python train.py --d_model=128 --n_experts=8 --d_expert=240 --activation="squared_relu" --router_score="sigmoid" --routed_scale=1.0 --balance_bias=false --lr_router=0.000995 --tie_embeddings="early" --lr=0.0054 --beta1=0.95 --beta2=0.99 --dataset="wikipedia_en"
Below are experts of layer 6 (counted from 0) of a mixture-of-experts language model. Rows are named router (the router's row for the expert), up (a neuron's input weights, with its number) and show model dimensions 0-63. Each number is 128 + 24 x the weight over its row's rms, rounded and kept within 0 to 255.
Before each expert's rows: "mostly gets" lists some tokens that are sent to it at least half of the time. This comes from a sample of Wikipedia text that the model never trained on.

# expert 6
mostly gets: " con", " un", " ex", " cap", " inter", "In"
router [110 115 140 106 114 119 116 110 153 128 153 134  99 102 124 137 110 115 111  88 149 123 163 139 147  90 130 114  70 120 145 122 103 132 124 120 154 151 154 118 146 163 134 167 136 116 138 127 128 169 178 130 105 145 127 174 148 153 118 126 127 128 126 123]
up9 [111 141 137 117 127 169 107 114 127 160 131 164 185  99 104 105 140 125 134  78  90  83 136 104 137 149 125 129 111  95 141  97 134 142 130 122 123  89 142 150  90 118 116 113 101  97 147  77 129 135 151 124 129  87 123 153 104  97 120 132  91 117 110 150]
up10 [163 126 112 151  92 153 126 111 121 144 120 117 129 155 124 141 102 142  95 128 162 123 107 100 126 146 113 160 124 126 116 125 100 181 163 132 102 124 125 124 160 146 127 152 115 166 177 149 135 152 122 168 100 114 130 151 131 116  89  94 134  99 132 132]
up11 [143 117 149 138 115 124 108 150 140 133 125 138 137  85 158 139 133 105 164 125 117 105 131 133 150 146 175 105  87 102 123 135 122 132 158 117 169 163 110 115 130 147 114 181 112 115 126  92 143 113 182 154 107 114 115 145 101 131 118 114 109 117 139 111]
up12 [158 123 149 110 147 161 172 145 164 155 114 129 123 151 119 136 116 112 130  78 139  98 135 118 147 142 149  76 139  42 168 125  98 145 153 135 119 110 126 121 103 132 189 150 132 127 125 125 153 138 159 128 127 141  90 147 116 183 114 120 100 129 115  95]
up13 [143 154 108 148 125 149 120  96 138 121 117 125 128 131 104 120 134 115 137 103 122 146  97 161 147 103 111 114 120 148 103 118  96 175 122 101 133 167 122 148 107 120 157 130 135 114 111 121 160 153 143 167 132 128 132 100 122 132 124  87 129 175 139 108]

# expert 5
mostly gets: " l", " pl", " fl", " we", " sl", " bl"
router [129 124 171 113 106 116 124  94 103 115 169 133 170  98 104 113 149 131 143 129 126 105 129 161  70 109 105 121 166 106 145 106 151  88 127 148 114 107 153 119 103 153 158 185  88  78 109 110 159 135 122 154  82 102 130 129 104  97  97 107 114 141 106 116]
up9 [134 126 153 139  86 144 147 113 143 173 113 127 125 104 120 125 104 122  69 153  95 174  93 128 107 153 113 146 148 145 134 161  84  99 155 142 141 113 119 141 121 147 168 134 168 135 140  91 139 168 109 132  63 137 106  82 157 156 131  80 131 188 122 103]
up10 [116  94 120 145 116 135 142 104 142 126 137 151 106 108  89 122 167 128 127 115 118 153  99  99 131 121 116 123 144 133 136  98 120 105 120 137  82 111 132  76 100 130 165 119  75 160 130  99 133 162 132 118  89 101  93 108 134 132 101 127 126  92 139 103]
up11 [135 118 112 156 157 147 107 102 132 144 114 172 133  98 144  97 115 119 152 167 123  82 111 106 145 141 129 110 106  86 156 115 110  87 131 126  69 136 159 120 121  99 133 161 121 120 141 137 121 136 130 127 127  66 172 129 122 114  96 134 122  91  78 102]
up12 [128 133 125 116 110 122 171 104 155 104 128 171 132 144 138 113 178 147  94 140 143 111 106 155 127 122 116 127 147 137 126 139 125 122 104 115  55 117 157 167 123 113 111 144  57 106 106  84 151 128 102  89 140  96 133 154  79 136 124 121 119 140 119 125]
up13 [ 99 157 146 103 171 104 159 117 144 197 137 113 153 145 117  82 177 147 142 110 120 134 134 140 121 119 117 158 151 107 147 103 117 127 132 120 119 111 134 104 110 154 118 120 141 104 106 107 140 169 120 119 132 181 141 131 108  86 114  86  82 143 114 131]

# expert 0
mostly gets: "==\n", " |\n", ".\n", " \"", " sc", ".\n\n"
router [157 188 179 107 155 149 165 119 149 130 100 112 116 144 102  92 144 142 118 121  88 124 110 129 126 161 131 115 146 122 129 133 108 118 154 114 164 139 133 153  88  77 108  90 129  94 152 136 118 122 152  91 105 124 150 127  77 156 141 128 124 112 143  99]
up33 [121 166 107 134  87 180 114 100 165 120 121 105 115 125  95 144 171 151 125 156 118 168 120 124 143 119 143 146 132 147 117 170 118 173 140 119 134 125 152 145 145 119 165 141 128  56 172 106 141 102 151 103  87 128 121  89 116 126  99 111 125 163 152 130]
up34 [115 162 130 115 116 184 119 144 141 163 177 142  97 134 161 119  89 112 169 174 128 154 127 119 119 134 141 177 143 120 105 106 121 153 165 155 142 135 126 139 178  93 104 137  92 147 116 153 102 125 159  94 120 137 125 101 130 154 113 114 121 101  84 104]
up35 [188 101 136 138  99 127 128 156 113 126 104 120 141 119 135 114 149 119 140 158 207 147  77 158  93 103 172 112 155 138 122 109 141 126 106 123  88 112  94 106 112 121  82 146 163 108 154 164 131 158 125 111 120 104 105 125 173 179 149 125 121 111 140  90]
up36 [199 103 106 105 133 141 148  97 134 128 145 117 115 131 103  77 174 160 127 111 162  83 123 121 117 163 134 110 153 105 183 158  78  88 161  90 110 109 170 126 139 116 121 112 104 115  76 143 118 138 141 118 124 148 116 107  93 156 102  91 160 104 108 132]
up37 [154 117 125 113 133 121 100 155 141 100 127 173 172 153  93 112 139 112 138  99 134 130 125 143 164 128  87 116 144 114  65 118 118 129 174 140 133 133  83 107 107  76 173 121 170 159 139 118 141 169 100 150  90 125 124 113  88 134 121 112 110  96  93 132]

# expert 1
mostly gets: " three", " four", " two", " years", " century", " million"
router [108 134 129 119 146 133 167 160 124 110 134 120 145 131  80  56 150 106 160  76 144 139 153 146 102  97 120 160 124 133 108 107 139 125  96 117 103 103 122 140 109 124 119 129  99 129 153 166 134 155 130 161 146 131 128 143 124  95 137  95 108 170 139 141]
up9 [125 115 159 115 118 127 141 143  73 153 166 117 141  93 129 124 169 142 124 171  95 140 140 140 145 106 114 135  99  51 137  80 146  83 141 112 130 120 111 149 117 141 152 146 144  77 138 133 139 143 121 110 135  93 142  92 152 154 156 130 134 116 107 142]
up10 [125 167 124 141 103 169 133 139 133 132 171 125 131 169 154 152 100  79 196 143 114 158 121 125  98 110 106 123 101 116 133 110 110 111 109 147 132 161 132 167 139 126 132 146 113 126 139 104 158  85 110 125 112 126 164 170 122 115 105 129  93 122 145 126]
up11 [132 130 146 135 139 112 111 120 165 140 124  91  80 104 112 161 104  88 101 106 120  86 128 118 132  91 122 160 138  97 151 142 131 154 130 117 136 110 171 171 114 108 130 181 131 123 107 139 123 114 111 160 126 117 173 129 141 122 118 148 137 128 139 101]
up12 [ 98 147 157 110 113 108 141 110 150  94 125 157 176  89  93 165 134  93 108 116  92 120 139 119 102 134 129 158 160 123 142 141 109 150 167 130 129 150 127 145 109  75 145 126 105 137 168 130 112  74 159 155 141 128 127 123 136 106 122 178  99 127 181 115]
up13 [147 121 186 121 140 144 156 128 120 108 150 150 144  98 105 135 135  83 121 143  93 108 170  92 123 116 137 110 128 189 140 137 154 152 124 142 128 153 133 107  82 158 134 114 132 120 165 131 157  97 160 149 118 159 122 132 112 122 112 113 139 162 129 145]

# expert 4
mostly gets: " his", " with", " their", " became", " had", " her"
router [126 140 133  73  90 190 141 104 159 133 125 151 103  87 146 125 113 176 167 141 167 164 137 110 120 175  89 156 158 152 116 122 148 174 153 126 104 111 122 143 127 110 110  79 106 107  96 111 123 161 118 117 112 114 145 116 169 127 126  86 137 112 133 137]
up33 [121  81 160 122 122 142 191 119 160 119 148 130 132 118 150 124 152 101  95 128 152 179 117 121 127 172  96 128  97 160 132 107 156 134 111  92 129 139 130 129 121 158 135 172  99 108  94 115 136 139 130 128 136 155 138 105 120 129  64 123 148 148  96  88]
up34 [143 133 136  67 172 100 104 147 143 134 150  88 139 114 124 157 144 102 121 106 158 104 114  95 122 129 112 154 127 130 132 118 146 128 155  63 102 111 125 146 153 148 129 136  99 160 129 103 136 143 131 111 104 164 119 112 110 169 145 126 109 152 155 160]
up35 [123 135 140 112  74 149  97 129 133 139 132 138 141  83 119  98 157  69 151 111 140 135 118 115 129 140 161 170 125 140  80 145 141 154 125 137 143 136 134 141 114 145 128  79 122 116 101 127 120 119 118 116  47 100 131 112 142  91 140 106 115 142 123 104]
up36 [107 160 158 116 149 144 118 167 136 103 182  92  98  93 159 148 118 129 134  88 123 134 118 167 133 155 132 146 121  98 127 105 150 125  96 117 149 142 139 106  91 126 149 119 110 152 122 114 137 161 124 102 123 125 112 111  80 152 146  98 122  79 149 103]
up37 [119 156 126 132 197 181 182 151 135 173 144 116 135 155 147 117 177 172 127 105 112 132 144 110 135 202  96 154 138 148 160 104 160 164 125 134 173 161 108 127 134 143 102 106  83 114 178 147  82 115 127 150 115 124 111 146 130 159 100 116 105 121  94 145]

# expert 7
mostly gets: "í", "á", " France", " Swed", " China", " Germany"
router [151 123 155 134 106 133 113 129  84 106 112 112 134 165 140 121 118 154 129 125 168 139 120 139 109 145 153 128 127  74 116 106  88 116 135 144 109 104 122 143 120 127  93 145 117 137 153 101 123 158 136  99 111 127  95  88 120 119 156 109 120  90 118 130]
up0 [155 137 151 129  74 109 126 150 122  83  89 161 120 130 163 173 138 106 156 178 104 112 117 147 163 138 110 168 150 150 167 117 110 136 137 120 131 116 163 104  94 155  90 162 134 101 148 153  88 140 147  97 108 103 117 117 145 148 172 132 136 106  98 154]
up1 [129 100 116  93 141 108 145 152 122 138 149 152  91 118 122 102 197 131  96 137 138 125 167 114 137 116 122 125 162 115 117 136 146 103 119 158 128 117 111  98 107 141 144 129 104 112 116 132 157 145 122  85 112  72 177  88 114 163 116  91 105 159 152 127]
up2 [122 123 144 155 138 115 137 117 115 119 117 117 104 118 100 163 106 157 144 138  93 131 100 152 111 129 120 110 140 124 134 137 148 114 153 125 185 108  98 134 164 154  99 111 130 101 141 121 128 106 112 100  82 158 117 140 157  99 129 122 135 125 136 156]
up3 [135  82  99 180 143 146 135 137 104 121 149 142 155  93 145  97 154 121 142 101 120 134 112 143 127 107 147 138 130  95 159  95  88 123 153 132 137 129 150 175  88 108 146 107 139 158 122 168 127 100  94 113 148 137 117 150 122 143 124  92  99 138 139 137]
up4 [118 163 153 152 134 115 126 140 123  88 124 139 179 123 125 106 112  75 128 172 165  92 154 124 125 123 125 152 159 124 108  98 129  80  71 151 104 135  92 162 132  80  69 120  74 134 158 128 113 149 109 104 136 129 100 123 124 132 155 129 139 142 125 131]

# expert 2
mostly gets: "|", "=", "):", "″N", " •", "See"
router [169  87 137 119  89 149 152 116 139 116 162 155  87 150 114 135 166 142 128 126 133 119 149 130 153 104 119 145 148 112 124 111 129 151 148 148  97 111  95 113 152  96 145 124 121 106 137 138 145 119 149 165 132 106  99 104 186 101  83 167 116 137 102 114]
up42 [ 91 101 161 154 145 135 140 144 132 153 128 130 105 179  87 101 134 112 122 134 129 125 164 102 145 111 125 120 129 124  98 116 134 126 135 142 173 109 107 137 127 124 128  90  95 132 117 114 114  99 121 102 109 132 103  79 152 105 137 105  96 106  87 110]
up43 [113  91 119 138  89 129 100 119 135 131 164 132 141 118 134 137 150 110 108 117 130 126 142 140 136 126 147 124 160  93 156 131 128 119 129 167 134 166 111 127 152 172  76 127 150 137 165 102  90  93 109 141 131 112 130 107 128 115 125 127 125 153 135 121]
up44 [147 139 168 138  68 145 142 184  82 133 128 141 126 109 119 136 136 139 107 131 153 140 125 115 142 134 154 106 132 137  97 138 125 103 140 126  97 100 120 122 150 121  97 147 116 138 132  84 108 141  97 129 149 135 105 165 103 120 141 155 148  98  95 118]
up45 [ 98 119 155 133 121  99 139 139 136 140 125 129 146 128 136 116 144 116 171 105  70 116 133 114 112 138 142 120  90 126 143 113 120 160 109 104 103 151 106 164 142 152 148 137 168 141 193 108 127 145 149 145 117 173 110  95 150 151  95 147 130 136 137 116]
up46 [136 130 170 128 102 130 116 124 144 129 148 199 129 132 135 107 127 117 119 111 130 143 111 137 125  87 108 131 179 137 144 132 144 120 143 128 117 129 107 137 123 149  94 116 140 106 140 103 152 105 123 108 116 147 128 164 173 113 107 165 139 138 127 113]

# expert 3
mostly gets: " John", " George", " William", " James", "son", " David"
router [ 91 162 125 125 126 127 150 150 120  88 132 158 104  80 115 111  81 152 171 111 123 136 211 166 137 100 161 137 129  98 120 102 132 119 176 114  96  75 112 131 130  78  89 122 101 144  98 118  93 127 115 142 147 124 134 144 142 114 117 130 103 151 133 136]
up0 [109 174 127 132 142  93 120 135 124 101 114 162 129 115  78  83 119 141  97  97 121 134  96 183 122 112 119 139 109 134 117 113 139 128  97 109 127 149 139 179 149  84 135 167  93 102 124 115  99 137  97  84 143  88 132 141 114 140 132 124 107 149 124 113]
up1 [151 144 127 129 115 101 146 117 136 138 149 156 129 128 112 129 171 127  92 139 168 124 125 132 160 128 140 113 141 155 165  70 104 162 117 119 132 114 124 101 154 116 114 138 107 142 141 135 110 181 106 139 127 144 118 108 111 134 164 106 139 145 109 115]
up2 [123  99  94 167 111  69 135 142 156 104 102 151  97 112  98 116 139 176 112  96 176 122 129 145 116 125 113 100 124 126 159 153 129 150 158 133 114 135 109  98 152 162 130 148  94 147 141 154 111 114 170 105 130  99 117  92 100 101 107 112  86 141 143 146]
up3 [134 105 149 107 145 100 131 123  98 125 141 155  86  89 153 132  69 147 124 158  96 153 153 162 124 115 123 149 136 114  95 103 106  71 149 123  93 117 106 140 128 120 112 125  59 118  93 151 150  99 162 132 104 138 103 120 145 128  84 120  81 145 144 125]
up4 [117 101 152 128 110  80 128 133 150  96  99 152 143 126 151 153 128 103 129 117 161 123 171 128 128 148  99 138 110 171 118 132 126 134 153 135 108  44 126 169 128  80 113 121 179 145 118 175 118 133  71 133 133 103 144 108 103 134 125 145 125 136 108 118]